config.toml
n_experts = 8
hidden_act = "bilinear"
balance_bias = true
init_std_router = 0.0195
norm = "rmsnorm"
max_seq_len = 1536
Below are experts of layer 5 (counted from 0) of a mixture-of-experts language model. Rows are named router (the router's row for the expert) and show model dimensions 0-63. Each number is 128 + 24 x the weight over its row's rms, rounded and kept within 0 to 255. Numbers have three digits each.
After each expert's rows: a language model's description of what the expert responds to. This comes from a sample of Wikipedia text that the model never trained on.

# expert 4
router:162155159156146132140119107098129108116071111174137122097116144133132130146130083094112139139111124098140112107162103131124112176152146078125118139154119110152131072137133113118169151126117119
Word-internal suffix pieces

# expert 7
router:132175158132122152135114135092148126116105102149113114114109128131152131169112124148108147161150109179135131152138094156134110114157129130123113144134161100168120123136144131124145109079150107
Mid-row pipes and articles

# expert 6
router:133167145118150114148089160116119072115080088122118125132066085069146141133147144131101110130142091171158147116172100161118154131180143141138155101161124154185103130118147144111158090148104097
Name starts, institutional nouns

# expert 5
router:104097074128088145113117129154116111079112160131128119092116117106128141106140167177108117143139123169181122094116133116138101108126111121137111171116156153130103102152135121113118131130123135
Place preposition "in"

# expert 1
router:123110124121120133131140125112080119140129139069135140131118147120126136151176159107148099141155111081099111147148160111107129104076146119097170125129087091131087126123118141056141140144128147
Digits and auxiliary verbs

# expert 0
router:110150119106143136145147120118142099154132154108102109130129131161156109159134101138124095128140151175125146153136128061136106103111144130117129147119072145164083136119152153117101140112130129
Table row starts, headers

# expert 3
router:094128162126132129140114169134099103112101101120141128110115111158111131149096134119152128157092151108154118105159167115087071160121114187080109136207098146094086145150108136130143081141121147
Conjunctions and clause links

# expert 2
router:098132144151127110122112112187113088135115142116140122119103122121139127113132103097125142107109167145079158143138118122101139142199128105112164126117116139134124175064103127114113129124145108
Sentence ends, line breaks